{"d_expert": 64, "activation": "clamped_swiglu", "balance_bias": true, "init_std_router": 0.00861, "norm_eps": 1e-05, "lr": 0.0123, "z_loss": 0.0001, "dataset": "wikipedia_en"}
Below are experts of layer 16 (counted from 0) of a mixture-of-experts language model. Rows are named router (the router's row for the expert), gate (a neuron's input weights, with its number), up (a neuron's input weights, with its number) and show model dimensions 0-127. Each number is 128 + 32 x the weight over its row's rms, rounded and kept within 0 to 255. Numbers have three digits each.
Before each expert's rows: a language model's description of what the expert responds to. This comes from a sample of Wikipedia text that the model never trained on.

# expert 23
It responds to: LaTeX tokens in formulas, such as backslashes, mathbf, subscripts, braces, and variable letters, plus some prepositions and table pipes.
router:182150151067131130111052152161143152158089126118129098137107149153128130089149146123076112110092125081088101126068108094137110136133099080105115153155135128139122177147153071168179179191129143118102149058166117136073097173098079106116144128133110140147150099106064171164102177147130104165140121126077146164163121078108134118075129103195107104185153100109121131057121112176150190171129
gate1:142094142142059127096107101125079207128157169135097081187093161119139145120125099126188119056121082116186136149191116124159094188121113137143155198091103125144104164112127048195160145127122125132156124143135120119142096146164126116088096142135087171097102165131126085174122111146125092159049122112115183129105170099068148115114124144132119143128138122135083134088098169092156201120156
up1:134062163123077128110109094128084229140147157114114081190144123148176142176152113102199096077112066128192092112144089101155117151107111136113122188101137128168123144098127091173165166106116167144164137145157108120161122142166090134114112154136102172118107101143138107139113086114098097166069119115097191101087171075070152100116105148122160149135142108155105135100094170106135210121145
gate2:156134131145092131143138160148105141199081140111139163112148117163150121110179107081121093147085123096146081076141159143150136143116114104100134075158185141074119081152141132158171207197170134139128099049145123143070087109126118133179136157139117100100179051099095121123124102102112075104166161143167140142125163158105160109172110145152132183103096055181126086151166088144101102132104
up2:090151102137076134164104110176105108163070114137116181137141143160140120117191142068086109172087150103135125068118183173150169128134152126076126076150198148125102105150141167132177186132109177085125095104162126115034124106127110116098148177147154148150180104077146118147124130090098072128150107146128176143073120166110163099167107131132111147137117064173126148121070136173120108077112

# expert 47
It responds to: Word-initial prefixes like ex, con, pre, inter, trans after articles, as in exterior, exported, exceeded, often in architecture descriptions.
router:136119126117138153183120123165139060171099120113139121120156168152161134099201154150129136107091182072120078155131161137125130133147141080072122090141087169058126111145111128199155145146126130113103119103159139168126109191123117110151079083145181174194124107087110155166140183119099133148061118072148116174163134081122129117126155089135083118138188124073141145088119046150108183118131
gate1:158124093124111076120108135123071109092126124117085120145116151144190113008147143148165129156092165144070103151130101145102138120138089084097113154123112123148153158113104181170152171126175166116144094094127167136133116140143101123119124141130137129115081100072161085177117213106114106127091114148180187123147123129137121124148111066125113115155206136116136200088173047145188104114146
up1:183119126160130089130098144113126089080123135114105135129129111176171082035150169126165128164075204116121074124104171167082141102088123105088129111218153148132147156121082193091177197166124149090115122166122121149108092147180132130148154136107159087086109154086181097186149136086139128124124087134177135100178112124173112125147123058086162135121142145135124112100135100095129104118145
gate2:096075121132161177126154137162159138139121089132113142130125092108110183122163121168157150152051156127049113154122132090153126160124129139128166088100119122081179142137098151165139181186030136092138117127154119117134106131099121102171127086159152157100111108077113149116137153085097022143125132093155154135123108058107117112134103145149086168132141178128158065103156090125201142167176
up2:154059136154114078184123162152137091180175090175092117130123122071097135059124176128127116155067150153119088149114101102119156185066137123135165132110131132107152172146148130163157164164106141129151112118160129133121089104148095130134092063084110167183063153122122080082097141143115120113107076071152122160173094141163135122183133125152127126182150169149091089083159093100142198158095

# expert 32
It responds to: Space or digit tokens just before numbers in lists and tables, especially match minutes after player names, race results and vote counts.
router:164117146122132140117093164144135129125079067093156120143143166175107144115141128132107162108122119085090122137105141101140167093109138079140129159144122192150107122159117096174186168160140148043078145075167093146134133207144080110155107108109175193127172110113117153156123143134071118151134118113113114145167087079111179125051159106159107089138144125117121107096099030206110147118082
gate0:119144137119125127122105107123122091112094174122081118166111130109183136106116193150111132106151097218086135161108153109146148022200066160132149157114087107190183153164082130141122093152133137127153105100148121115119104147110101100117142148151105142120137162143103120160145143065110164084102143137191165053180131132075128106141139117172142067090094100200140128146135111155107091163079
up0:111094149094113090124084082148128129175121138132178167111161097150152164094129172123060177098141134097104104173118124045138128104142092120124132201160205205140142184140150141126135098123148121129118077192146133077071095134136092126103101110119098124120127093105095157152184105117090107161110115168116130189154178081127179074158074169123106112116183129159172151105121139100098125120102
gate1:134096151132153151093141140158112175097121115145150123142113137151152173051185137124091111121094106175102029144119154171151122175104124084181120095150135170081122169081151079127167137081081129148129160125173181117165128130180119142119124139097117127097128185078089126083113127169064141143135080100135068165138072145117106170147158091188093100146111097081133181155176093120112153134134
up1:119134115130143137100168116162117141159165126087196108115119165154165131091141163058173086147154164194117123139105155071105141172114166126144178132144122132143097120121156082144157125163057100157102112110149132119158115165151101110197159120094140110158082166099163095106144124220082116140113075098159090126157116113142143135072108090146112106144138100133067154139081147065095118179040

# expert 44
It responds to: Word-initial prefix pieces such as pre, con, inter, tri, re starting a longer word, as in pre-fecture, con-quest, Pre-history.
router:126133136096128122141103144172135063147100115108175115166157166144181136078176110158098105118093159070111056129067173156128136124150153123090110121200075143087118125132093111174137174140175107141144170062165087144095120181149105100113085118110171144168158072149090152116130167115103147115072107105097123179159094118169175125112145085143082138124168121070174117151125065130118157171148
gate0:127124112122148112125071085158159130142111100139149091083121160127093087167172122089135054120118103171175094136092140155201124162108069112153083121178105153093050152073174149119130121137129150182140108120134110170082067086131114130098137102176121102157179143079118110157136181145089117136185172097171092161140165104076201118166153125195116134127100105149103152161121108105139159147132
up0:104129180160170112141141101131106106153174135165173111139065158091146117123132111152136126096140102141187110204111159154105179152141081144152116130098160100095098128152128160151113172119145158111064075069162135159068130157123100085072147051147144106122172052101096108153103093118139186164140140075145078143114189157109108142136108133151156147128132142191087119114104094152100095092193
gate1:116082140136124132188122071153152086110083083065156096150091158095106169089141103103137152124131139093132084137111140158144132087090182108148147202166065121142114153139087162175142161133104105124136148094118082173124142182164161125112087101123143130131155106152103166107178145082098162112004107109122196142157132182156148137134172127102116145093128153142140174173156131087070131114130
up1:067078137140152117158098102139179056115156117096168074176116168098144137123145141127103105126117153117099156126072104107141179148097177149161147146167083128146161181112064105153142165161112110149104118067161089123181138161139114115103126135132122134109144132163101126141126203116082116079088056111096186120123112152157145180146125142091139095091181143149154116046189113100081180163137

# expert 59
It responds to: Commas, in, across, throughout, against before country and region names, especially in species distribution lists like "found in Spain, France".
router:176106168084074124106104110177157159145095130123150129168103194173165152120171154161071138046111206116112131152102144129111125095125137059144144161154112129139135111171118107163146127213099123096099163105148102171150106162166105136104143095119156159136181069101092154175091151119115107119103135100121106188216095089125134117089162111172120105141123134096101082098079104128107151133092
gate1:149143116178151096095111142106121134113118087070043118162132096141154172149126129127048132085190196138155120112123181155123114087178092122133122179157117161180105112116112129130128142177074118148100122134153138136121075163148105189119156197108107083095111173131123122153153118124131144154113085138202091199151042125119146177116130103117102112130111110118107174117155083114174087078135
up1:148147141164139083101141165080162094118159066070104141114143099132141145128123147151070157122170174103162107166094155147111070109196088090131116148153108154112098136066111115087134152204050143109115133169140184122135105189118110175125142204149118092090133138133124107156144119101130146151092074132158120189145060119165095159114131090129119129116129100103134192103170080112192113102160
gate2:156155180087143096119129095155171158077162148127107117135157111101151130179126130132165138113113096121158096121120130131145112041143164150084071145200145139180126117144148064139125061172111140129092147154093075100144113096111079058098188091096127108066122103109184088126128157112121174168123126122169118136100156090106156084180179145098149111147078209137146148152132156096166160122146
up2:166167159125131151124199157184133161093131114098176142223131079105123156150102125150145138140116115205100172129111116109153120083141171134159068117216144069114113111164124105133101146088124122075105136196159113133104147109113150065104142097159036095101127088150109111188172138079141145162097121137128148122092101120110133116144112091132121182162136093106145125096125095117137132053131

# expert 14
It responds to: Head nouns of institution and place names such as University, Academy, Museum, School, College, usually after the or National.
router:177146145130133178162121163146100151153123099140181116161123175139169146093187153157133101082069149101122052146102116107166148077118140065112140145183151126151089122144119088170188169129159098132074137107159129171139087142129122086160151097086201108137146099094086136175119160129088149117122092096124105197151100113138120092078163062117158028136124103122131109122103110155102121092129
gate1:163151122154164136126125186178075114161110134098115130123129154142205125144130137103158140159133110104165061199123169118154100099182135096104133134133131120110103183130136135157198109076200183201082141110106104132150105127143126106178113163111152134102093076113100087123154181088056104108119121148046122134130118112069172095100103114097072128123184097160150140156121087148100110127104
up1:144148105117178119138136154172105080183103133114120127123091137168148132184126124115128134145145140125130064174141181108193123119196131088113125138145164097119089154119128125119193129090195157212085140115101114138154080135153115084191120149094169138121121090105071103133156152092055110098121134150080132139134111116070191083079120092117060138151169127142151139149158075154068144103093
gate2:082164107063129088181130138149090107157156121110162131143136114097091135055131121119071107139100132133105085159097132098145087114133133106145090104205124130149080191107128173141158163138118166128225171141120112099114131163169135180145152161164147148158109092180145107125107099122089116045080137144117125111131201137166111079114170130142160095096089082167108095123136168110112099172179
up2:104167114072150118132114175164078146165148135093106100127163101111086085092080068105129131154085161126096098119105132061133083171138122086114137109193176133141108187169097206133188156137161158104223141121129092153114106157163157113109167159134161176160082111168150136135125116079093154090131107135084125097091176119163096117144185126129140128128112111112092084108117185129111115155082

# expert 24
It responds to: Column-separator pipes in table header rows (Votes, %, Player, Apps), markdown table rules, and list-item dashes.
router:135155127091096187148094137120152125146110059150118134178136179156109143146165149132095145141093138120094136112130141111100139121115167133151140186110118121092108109197161078193118162116126122083073136094155114130108054178160076150119148102086161160115152112095112148198152207113068153146113104121147163134160056097112177097071156095153089143116126089100144089086090110145095181181119
gate1:114132127142129216092072089177175193159072121130112192117079163183176153180125113187112111142081163122115109146152083075196078100110107141158176126108121137132120128155144121129092149135078155145150119131141076089141105121189169198198108129114123128125111122133110086091156108061108086125125119117115162161126135142160136119142112099114133138148065115083112099060132108104146107162127
up1:111200131112122174111097069155119146180123133126104113179100142173137140125123130169135108149148194161164080148150124072139167103126110147117132126145118143117139112141189104116157097096086179162157111117143162130117137167156155122165126118116142150199117060180109087070192141109068058074137145109103170136115084157165113111096100136130152125054055116109164063111132088098112127172117
gate2:188156123135086125120098175101173107159121137090181136164129137090052152150128162141090153118095131130184112110146130104158085063101115117176094129126126160153090094133144039114125143181158118171049129106133185127133126129184146148125127149128175100117169174136146177097152199092106155145122093158080086139138142130118116081117118087157103156160178133117138182102091126092109065101078
up2:181149103173109118086152165130135117146098110077176151171122123092095165134122142148108173161117138173138148063132141108181116040101125157169130133113137147148084077101127039128151143162133121159038148093069177101103150132139108173148121107154156106169117158106170148125157182139070157126103079159086140136144125130100109075129150097170111170134183091106170143134090152096111106112080

# expert 25
It responds to: Digits inside road and route numbers such as SH 109, US 52, Route 207, and other numbers, plus road words like Avenue and Highway.
router:184165136079120150171076115123140156217075128125183121138134152177106156099175189164119172101084143079134108103098134107113119099108071100121140172142125165159087137144136082171186116170122123090105129109166152140110114152130062093108097100093154139145136120108132172177107140120093084145165135108108148171181143079129154087082143116133168102158143079085133105111095081176139194104084
gate2:185115127101111111149080156126138150147095101136102128116139137105096147133134184124115108125129063140074082084129121138100117084105148162141117157145121171167126178094104094172142122121128154099158169121155163097164171088140188164148045147129137159145078167158090135115130111090094131102149153165174146118079205082125171066100120198087129059211124139125138069087113095124154133157141
up2:202107135096087101150086181122156125159108138149134120124165127114116148156156152134103106116118064146072094087113130143125112086093122154120115184176147098173132181108079078160136131118093093110130191140158202069107175084166140145162058139162140156141052140144139137162144093086112109109131169182163137150106151078141159068066117193102127068156122134127163104103110121125146122116142
gate3:230122178124096085091098109124093119133071131153103115134098081101173064087136139192114089120091128146166191140116086122139125140106153136146133101104131166109081144112158116102140151185104152159126177174102124148143219165125093146169082136138083151125155145166125196166103158110141075141061109114159172105141085174108091110130126156089104130151134142091112173133079090147123111101130
up3:195099135106080095100120106118129123139070118115149114129102115088159081088152141169104106120099138158134189152109143128168124159099140158144122119125120153067082177139187103075149159189118126155106165178118090151139198151083132155154111125148133163140125139133107177150126164148160046113079107129167155104145083193173142130125102128076055112143177123081094177166071086130141108109085

# expert 48
It responds to: City, region and country names or their final pieces after a comma or "in", e.g. New York, Turin, Bombay, Borneo.
router:146110182098093143133070135193137123160093098123132159132146182172162151125187187164107119029114174104144086103111171123165112072101122078147112155183133157145145102197155105176127168126148097083126160095119089155128103156158071129116137119080124115135143063075124162196108113092122127143114093125107120174128139110153174079113185116151154086131128141116115104070111096145096155137131
gate2:160172192120075167103140114142068099118145193154143128140125085145088205162197143152151098082120113144111148115135155102080133126177146107193098051164123120161131105105093143110144092047122145127114141095164097168141147124162119079115122102098079112153164065047126150099125154167141104109149160138163112148118126137166107109123102156176069111143097142122090153136088159124127126190164
up2:120151118073147121158146154145107098152129152175119153092128139126159115106080132112124103102121158121132116162109187070074070121137078082172082096131134130136083087106151145154191167086159154155126164113242137154119122167118123198078075121143069135142150139099127181078130192082120137155119148106138122171117083144155188134095100128160134125115152157094077097166146133150082089100154
gate3:108113170092071092147121153101121177117101093047079236109186183106114147157148100075123085127131145129148135139111111115104079125052159114157174148104117177103147113157151120139144152167157143112118198100155101171148130150141107150128131119164105172116114084085097157159169098150131127153115091157126189098089104139106110093149096154118161134149104054174098085110161135158149159089137
up3:103090139087078133142104185094149167130146135082077230094135173115128164179147165087113127171151133137125122132113128107143068135040173138122170163121123139124136094185179092139149111139126139120116163090130170140128117133127115164127120097163068131097131139077121180151133064201143120148162068156096132118104118132100085068113109138115175135169101073188103098156107159167116141103116

# expert 1
It responds to: Short mid-word pieces in foreign names and words, especially Slavic, Spanish or German, such as em, j, č, š, ik (Podemos, Vilem, Allgemeiner).
router:148113187096110129158089115194152204145117094105120144133130153201110127111150139212114121086129107106134095104140092067110164050117123092070081169125126188116115127158191116181135163166154105124126109106136103166153133149160071130105137099129137140137190122141111123155091113137090180159092130105115104122161126051149175110082171125123120083154158104119090074109117114171108183143146
gate0:084188140150128130160192168153149133112100091084164149133182078160142089136112074142072137059138081175119186081109126114155106119138081133159111148117121145165126112058112164147177142165152152085127127128125110120163082134165155169127069057084135143171097085106078148174101156087183145130154128104174130123079136114189148113103128066094160149162111157138103149112096158125122152122101
up0:118157130163103078149173180133160172153127143089145116131147109124129127103162107142127098112179062149082205103114141114146111136115090191162130152112149163180111101080136153128139122174155151032119113119139112137168073143196133124111113098095119148158095126100055123199120126129145167129065137092145129153121117088136151148134086071103157114177109149159093105139101120110085161148027
gate1:123087138109152111151114127125103147120167106122208063110137108138099149102149087133094155066146117125179086131117052183119130187140162130083182149143094145105153162070090167160087120179143094146127139128109094091116111081151132152120182114180113184157113114149065167172193119092108163106084154171101151137131138035126148129102166131118137103114143132092096113160130087160098137165168
up1:140121138137100139117083169169160103125119109136142076149126120055149140136160134154125101127158152093175081116101126125113103105162145080082165159127068164146096163087091169128063167157184079138110168116118089100173132151153056127121175127200159167117170184161079088109150116145086176127129107088132172133112116069092161125116179122101104155129094124083110132121124158202068097136140

# expert 51
It responds to: Commas, of, the, in and colons in texts about churches and religions, such as Church: Anglican, List of churches.
router:147139173112081154171066098171166149164119115112117107143133146179142180074154144157122138124072155090092067160068120086102148108129108095103111132187134171126148155154156108183174151143076117077094147121130108174093101179157085128142096121131134143158194110077088158165095128146097115127133092059111154148175096058141139096126133122146130098153141117077172111091071102154113162184124
gate1:144160177141141148114111196147170135145145137112115115111137092174126177146120110130105131148121115119079089103143096146094113148135180052083100135198199132133090133129089112131164188090130138130102209156080111133175193136156086096132131140120085106150190095080137045107065091152112132082160121150136130157074094107109140169125154121102169118120093126174107150152059119131124176133116
up1:133167174149141116114138216140139123152125144093151132141097106133145153163116085117128134156132104132076078086116100157104102126135166088056123141203173120123104121123104104139152175067122131149113227189090096134151194131158110121158126171126101100133180113102130040095032111125110169096122117141164092150078077129160137170134134123156180147140095129137134127145086136122090151149116
gate2:204145144108120133105143118169132111169178146121157187122128125135156145138096151149098126143168181155153046077121172128104185153146123111149100066169165112133144099173096111131133161178166109157107109145135167092082051113114098150110109187091106125072154079119111111134048133138131063125153113139113110133114112120122098181114043087169154183151102116114121146180143146108082151103116
up2:163142142114092185089134114145131091176188124089177136107116098109162145139102124182090143167196153152147077144114183121098221120154119120139066084172136136143142085141078130143093152169160098124139110166129159126106091089124120173089081193128072167095114107126121097090048143144117059114146088161139135136116102116113080174142089127162164195141141110113110122146144152104097164120132

# expert 50
It responds to: Pipe separators between table cells holding numbers, plus colons after infobox field names like Height: or Draw:, and month names.
router:161125134097096189124106116159125153166097043160122135128134197140155131082131160143110177113078144042113104148087082136147161117139094126107122181135135178112101095135131118174179168140129127096080129044134091130117121173128120131136117112110124134162145132086069156203092154145105148131114136115084118171152122109113163100141142057183144118179167107107123107062070108151097190143133
gate0:157143104055154116178114115165096135112082092137139095094121138121196107155157166138090126071099106130164102140075141116130165174118169097115109159082130150106142166094086136174155227087134156070114073150179133123066163136160149138126120066147134077163093149191153171126146101153152113136102085137115095103149117180160110080150110162154126134151084161131115129146085145114064153105155
up0:161129110115187107163079102163101120115092095130134098080120126113203108164092182119096129114086052085179098142128117125139141149157160115142111164057116157087178151079087085167131196101107142081134080167192140121064144139134159155121108086131132096155100150164116131125146108177141103143103088145108139135174128182191085099120112166156127154121078155174130156151136133105078133096170
gate1:125139145096170175140164142176151146119122114249077119146114116182125187142098107096176109078095101147111118115110103123083111106131204078068092162109112089140098123142100129145120119140153081111169100106092140117115143207136152084137127132106180121184093144146165095156201160109081130118125148111102144154121120108162125111113118181102110147052133153105131130156076105135088147167174
up1:134140147085196135117136131127139167107101113216114134146172102142110153098050090162138136065113127148144136125139125127145107130110144063115110135086113069161131094130081101158130064141126159078123033104120052146114177145139124149145116148114140117170109094153151123185142177164141124152111093146103170142104141104141096186153137187110092070135156211114114108131122129152122150116207

# expert 46
It responds to: Punctuation and words opening biography details, such as commas, semicolons and colons before birth dates, born, died, married, Born: in infobox lines.
router:162118125069139103107094096127145134143112094147162115130138146153202141111133199142131169143057172072163100145093119100152172091128114046122126196133110134106168094129153120162188195128122148110078127103115115164130145153106087093134144117083137117154146087130069166177107147159090095133121105082135093153226081090109143112107156143157120121173141097119131099073075105149167146142149
gate1:110076107115137139149092166119145154183154099076198153156170165161144085127120143131137144135079152117114112115102084201134094145110093194061113147127153115153065133078162132116162083166144126158084122101139115133160135156095129189151124054135190114145164136121088149112108149116182110099137136129148075106077110159134140121104147138106089119153118140062110111012148117143160168150144
up1:145093131155039152187113186140128133149131147114109130116130085119150130117122174087155153166144117129113112162086113168102115164136148162079062150059147148174161146109152157120121103127164167110128096115162093109148130148107133150132081168122148111164143113138043109146140125078122124110113093083124090120049140155176114103147140130159096121098233045116142140065147137160192165122133
gate2:135147152141151085112110156135151096075095108122159142079180143149175194098146181132136106148083134136130075140109100173156150155111184121126048124156105065157090164131136105134092075154088157078103156094083124098104131138191070125144111133190160129120094072113134130106152132137095126166094204110070103134139096139128116106151102128116214122149162132186060129158126163156148115129131
up2:112146160119158066104114160142120111094086095103159145096129111134158183110202161106156093142063139094119101151071076167158126113115187098131056135146132083125124124155157120147088093145142167107124140081075136099127126144162085149119147140180186156127099068123150166114128173140101106157100179106062131162179089147112113131134108142121198145135122142202052105163111174172149134111140

# expert 9
It responds to: Short letter pieces inside foreign or unusual proper names and words, often right after a capital, such as Ul(traman), Me-ur-the, Se-ok-chon.
router:128108202086134091209081124155126143202104094133178117135137113235125156105167113101070158105102144146163124121108140110122112071156137090113121160098133137106140087124169097172097143147127150110143153106120069125088140147130071137121135075083105155184177102098114152185085115175136126158110143125072095154145111101158151105144156083142185115131137082131182100111119102179117167141088
gate3:089079124106148122128067104194107111119126156138135169122136102165129184116115170172153140113080082187137093121122178138137204095076104095107186188103192122177098143124134090138166139086075116135146145075164144148129107124132096138165175142125091104127187089091156151148120117127074117115133194098115123136084126143098122060161103110054127132172151174142113158082121126137115155148076
up3:081123122124109109140145129170105127136129154188123148089113087146133119114133169149129163114098124188136138122110178142127184083105136009093128154132197096179131178130139102118167106087068121136117133140227118143125103114078087139131143120118100129152162048135143145103152069126123110176135193099085143155146118144124165083179110111065137138165095119128132165070093132165115151153101
gate4:129163134164097119124178142134113165174183127177138166128152073134110130140130123146093069117119145096140166114097128056080159201086114167092099157130147068126064116077156076142067114147149119107108191144141139127138173191167122132170107089078111124192165186121126149119094109047120129103102077151181083145143140137115131127084073162147149126145139146097126140178106132142103152096117
up4:132109120170104149109140126161150119082096081102146149091098104096113091153111110134114137107136133082110123130153126084134161105153097115120118135181150141061164155106174054147149138170166127081124160147136190081128119146095102174085087143165119140152109224165196115133140166088125158159185134120152090172167143100082113149178119142137202088139134140080037157115156081121111101100102

# expert 55
It responds to: Digits inside long numeric codes like ISBNs, ISSNs, catalogue numbers and coordinates, plus the degree sign, as in 978-3-5.
router:193123165111124165122106092133142156153093145138169141134124221198168137111150217108113164105073126108149085128119102122131101113116115097079068154124114159129130107127138056173116145137101109123119134107172069124076123156123106074144142105116128158104166077101117207197101147111108104131148108102104123144168140090126154152161129106144124054202132123118159142115095125174138183116072
gate0:148091079114125128098166160140158138085149112119115141171113168116151182143150097087095122071123146116106128113107114144150136173111093122069124115187105109147134176166151138160121133099137136128131079085197085099123095122113181074173132039121117212110073186108144152149101139147130068153104123114118139217205126124098141131119110100075081094104123159133180137141118176162134100159124
up0:165166121123110108117119185108157134188133081110158172127145111122152186127136147072129118090083069133130152096035109145160171090116127129112168132097141118157111179131152083118065179147121130102157115112126144067116135125126160110206135083115061129167116139091206121161124119116128091163153097084122119147193105152064096110186137133127121097123117111131203123109115164192112145098139
gate1:179086092094120175104089090126075122197181104122173107096111126133137138117174073105166053152147155096104108212124131080162110211152094176144116161085157131098099085165135162173077160116125145141108125114127148152129126108105145128168100126138100114153129094162129158114116159186107136160087124097100141167085158069098159159134078125110050140157129099117149192149143115097151132144131
up1:161088117100118152138101111106091173184131102130164171123131146101183113140211122109170075122143142105140112172092137132156102151138065144140129141079078144065122089149142139142069158153116178160089126089099127140125094093150119132178091127104090129187121088154137127126128135108138113145070072141086140146100215085089171115186064118157063129158137127124118149112144157132156203107166

# expert 29
It responds to: Short letter pieces inside names and rare words, especially ro, pro, El, Che, as in Frodo, Introduction, enzyme.
router:136117196071121129197054134156135144143088104085181098141130113249129121034167124102110154126105152144138085111125130108144098122162123091108109134114112161149107110156121094166120163143121104120143151094143085150058155143104097112108104099090132132174203130093095134155136134170165125124105136086110099135173108143177151081144158053106155128140121106128187124098135114186139154151110
gate0:130081198113132126139111079137125142085097151099187168171154106151151155040073133112050154149138108129089130098097101119144076128124148138133133084154115178105087159096140146126125075191069104158131226134144117110169192146129141136110120150107090106093169140128084098151112154134149082119108124110101128123097132145132116138171139131127180096198073153188135117132099156114127191165134
up0:090173124076202106108150092133125153176139095090180096145140096168199182115145180106115081124093094169128099105075161076138071162190166108095123169128100177152103098148112157163108146129092142097100154110155097168150125155155127147161105118151081168125128101074168144110126152142151090087097143117117121102141178126195087133151074112086178078147146139173103095134103135075112131140107
gate1:157176108121095183137089099132138171099183177099187144160203099120178117087172092182158120162080099156147116148036098129149099096136134102151138076120162176173159126110119117136148130073122154123071132111113104106136124095095126151110117184056110143174158121191125131176099167126128110196096147145105104094151105134081154096113123104145128061099113080126118104143122109170154151111136
up1:102152140125073153185158109130134122123137110124178114172124107128173073077155107136136129144115090185126137134080124105083089083197159056113095062124158181146141130079157111169154120105177142189129123120114095103147141129106092147110149140032114152165146157190127116154120192133134160178147132138104051130165137112088140120123119094160094104095124059119138131155130117199098153111100

# expert 37
It responds to: Commas and semicolons ending a clause before and, which, with or but, especially in film and album reception prose.
router:155143138090084123143069127166172112165138125102151084165179136155128133087161141185099159128122168119098071171083111060112144120148141048106065156140102127145116131154150121171186176171105139063091149125124095152094098150146127089082114114135121159120130124118123144191109170114105148109131121127083094136202122083133164131083166076158082100150162131100154114066064130177098139156098
gate0:170101092145129139128106173153144126134158142113134132076176068149155115059174179156083115165130150147084087169121104181133085152090166068109086095117122107124156125124136097177168177138111194130098133139115115150104104122085137102109105136096148156142106141148119117171071067078113170136100195108113159173204129104168098118087137069117106126156134141131142177144064145193114097091155
up0:164121079128125106130111163131168116151174131131146145103187086159151116087150161160128114120135117181079100177067093172155051138099125127128122113128103086173113117137092099153161143176112205119099132154113099152127082104107147118157113151111130134145126108140110114170091099046134165133118173101092125185223115102184097148056112085111106150152107112081184196132093155138136101128150
gate1:127113087149177130109153058151155115076176102139186156138047160146173156119082191105126164099061065123128069184111148118116133145119127141129087117163168136141155110065124111135141121123098137080144122125098166137141095198214126099044130100145088142128135101136140156125106149153122148080146113092112068131139148159138128139097124096136151185091144151164154182105106098137134162177124
up1:096113081147199116116146062115183124103230120151220134141059128126130149125109147123132190117071072102134095160104173118110109128173122138152122131140161174149155106084138106150094119088107109079157137134086109124137149161199117117081119126080100147120140104138164106128129091135131136067157078100161046148117161181135116131086120114131128207109138138160148173135104116134129143154143

# expert 3
It responds to: Nouns for governments, armies, nations and peoples, and demonym suffixes, in history and politics text, such as government, forces, Confederates.
router:160104142087098150112098108179154105119093106125136098136147149176167154127181142127108120086116182116123055126057156104154171089122129098103090148191137165126089131141133100157163152185108134075105136123160131184120121175142124109143114061127117144159185073134119136159119179150063130152101115094108108158152099056157147103109210057133160092158134119104111091113069124179095158108113
gate0:128135100137158110120105111166098146157144102095138138144128131152102103121146084206138178123122166175118174129170131083111150117152102091106073129112084162122067167132119166116130116084102088086140134137124113166102196164122135123229125090125126158142146098061093131178112121171144182155127160117052102078120154139153121125110111114138114083121110162159150164071059129175186164094066
up0:097173116131156115111096134186139177139156120095141146160123135140120120113127077217145165112175175110130167161169112105108162115100091071110080098099100130106096125136092184104126088100116128132136124138149118161078187131146136115199144084110160149122126086116093131145136146216146160155097183088079107112124136150136117098175100154147096081138068136147114178076058146142186154097068
gate1:099124105067105141132103112118086132132127161078081041092188119131177140150104106122157101152125145152118124143103121111139112070136177144117136138136072132197105119138133127165115145121107156094094105208113106138088083141164167173140147084207075119060112140131110144185122172147096137140152074145180171129163129134158113175165111131119102150129153087080089102113141166106094199102176
up1:126141111087129124101114090129097154121145150101075039113199120109196142169137124089125137156134153139170073147124149104153154057114171134138115137142106134177106128122158102161123134096108146072082056178116143146090080126145176171140139095175099104042091151127105135148134212161086142107144090157174170126173133118142124158154134154119106166128122094088120109128126150078122188083167

# expert 54
It responds to: Single digits opening numbers in sports statistics tables, such as appearances, goals, points and scores between pipes.
router:133091154057102145118096167160122160122141081111187149169064180177115156100169134106101145119134129136136115133127128086139109110107127066126105187120102173142090117145139046194167137153123116085096190109142119157108121181181038131130134112097141167145187121108091167177119129117083095154137095099114151144141088119171158072114158113168138096111144115136141090087122109159141208109130
gate0:168086128135118119053151131157096146126137124118107147104100148126050106180115139138075148108126210131142159149112136177154153137141178148112135141136148115168115151179146140145111141198107064153069165109136090148151110124144144120142060133139135169127097071126080104126172151077117142180118153124127124138148120208171111109157087097139118110124156137094130018088125105058067141145126
up0:192102109137135127019129153152119187145114110155071152107110140070095081182103170117094170111123171125178162125091116201159167123149170137126152164082140143128092132163135121158132147166046127121106153095132144129124108109128110172135058150130169182105095116100106109100150103084141096176139153173107116159137126184157126076170075131143097112136129145082116064083137133124093145128133
gate1:052111122067166070125093157126106131134145121171080070162122127167055146111112117116143148116115116114074157117100183151131135117117167100115104163126126199176172104099106146173147110140116150094126181140121126149088126159116169125117176192147156155140145089197103104171103123145087148150140120171148154112125049113107130144109088089126134068103129121179158158151079099149162183086064
up1:080136063113161153132124114080091101178129112174066125122085125171160138110076152122152158090104116190121079119095172107086143137172134108122103142123111134115142185137095176145147086193064121093120154135093212124117143189100103138107127147100161076118131132146149075173150113122140144145126162143108141144169068136183173142135113103109160072089144150162091147155074201144083120132102

# expert 35
It responds to: Word-initial pieces like rec, res, pres, sil, diss, as in recess, recreation, silent, plus digits inside years and scores.
router:131132167090118196195090121173136106106116101121152115102145169113159155101138150140139136117116192093133149131094126153119168122116090083087088105095075147132097164188156109191167168123091147133092150122133163162112114188118104117094144085148172140173126132059083171178087142141119125170078138108096102122180167104100115114097152105156113069106167122089115146079104084146169213115090
gate1:155201100120155145184084086137184115108105186141101143112159146100139116142157137089122115072112200089140158200102137136146092120112117125129121077124130142150150165111110104123137171104131139117132100125157121143085062176126135137132185142132092177124115139116096146202067084110149090104123163085113200193158112124061110097109105141085130112078203128164114145115173112135075138090153
up1:143126100101093164130086157137212092102085158131126121138119163097096082143113180086123150175194189163147149111161110125154112136128112107179079090134131105062136150125124140143125140158154161123138190142177067154100070098145109108067141139107100144119131156125103131177104173162156126106139151099118108104151144127085045105141127193095137141130215062093169165116090109117104150140098
gate2:174084095055180092153173157116119110142126146100145153150123142098140152208090128144113119090091123162146160128218150092100189138129158112138147135082076105145084147171159086160085082108145105097139091094143116170120056151110121130178095121110094175155109121149146106171128091131171148111182125138117153138172088116080112075122090133155050105162170122143108089169129163143096140144100
up2:192094078079158113183166178118118122165143148097156160135117119092150132197104131142114093092117133110105210075185153167113143115140140097168140114131108095112113091157138074168071097080144126076117074040161097189156106144106096157134136125134129168172116170165112128160121119129147133114176141147140118148133085152102091116101089145147071108140154159110106089155135172167146150114051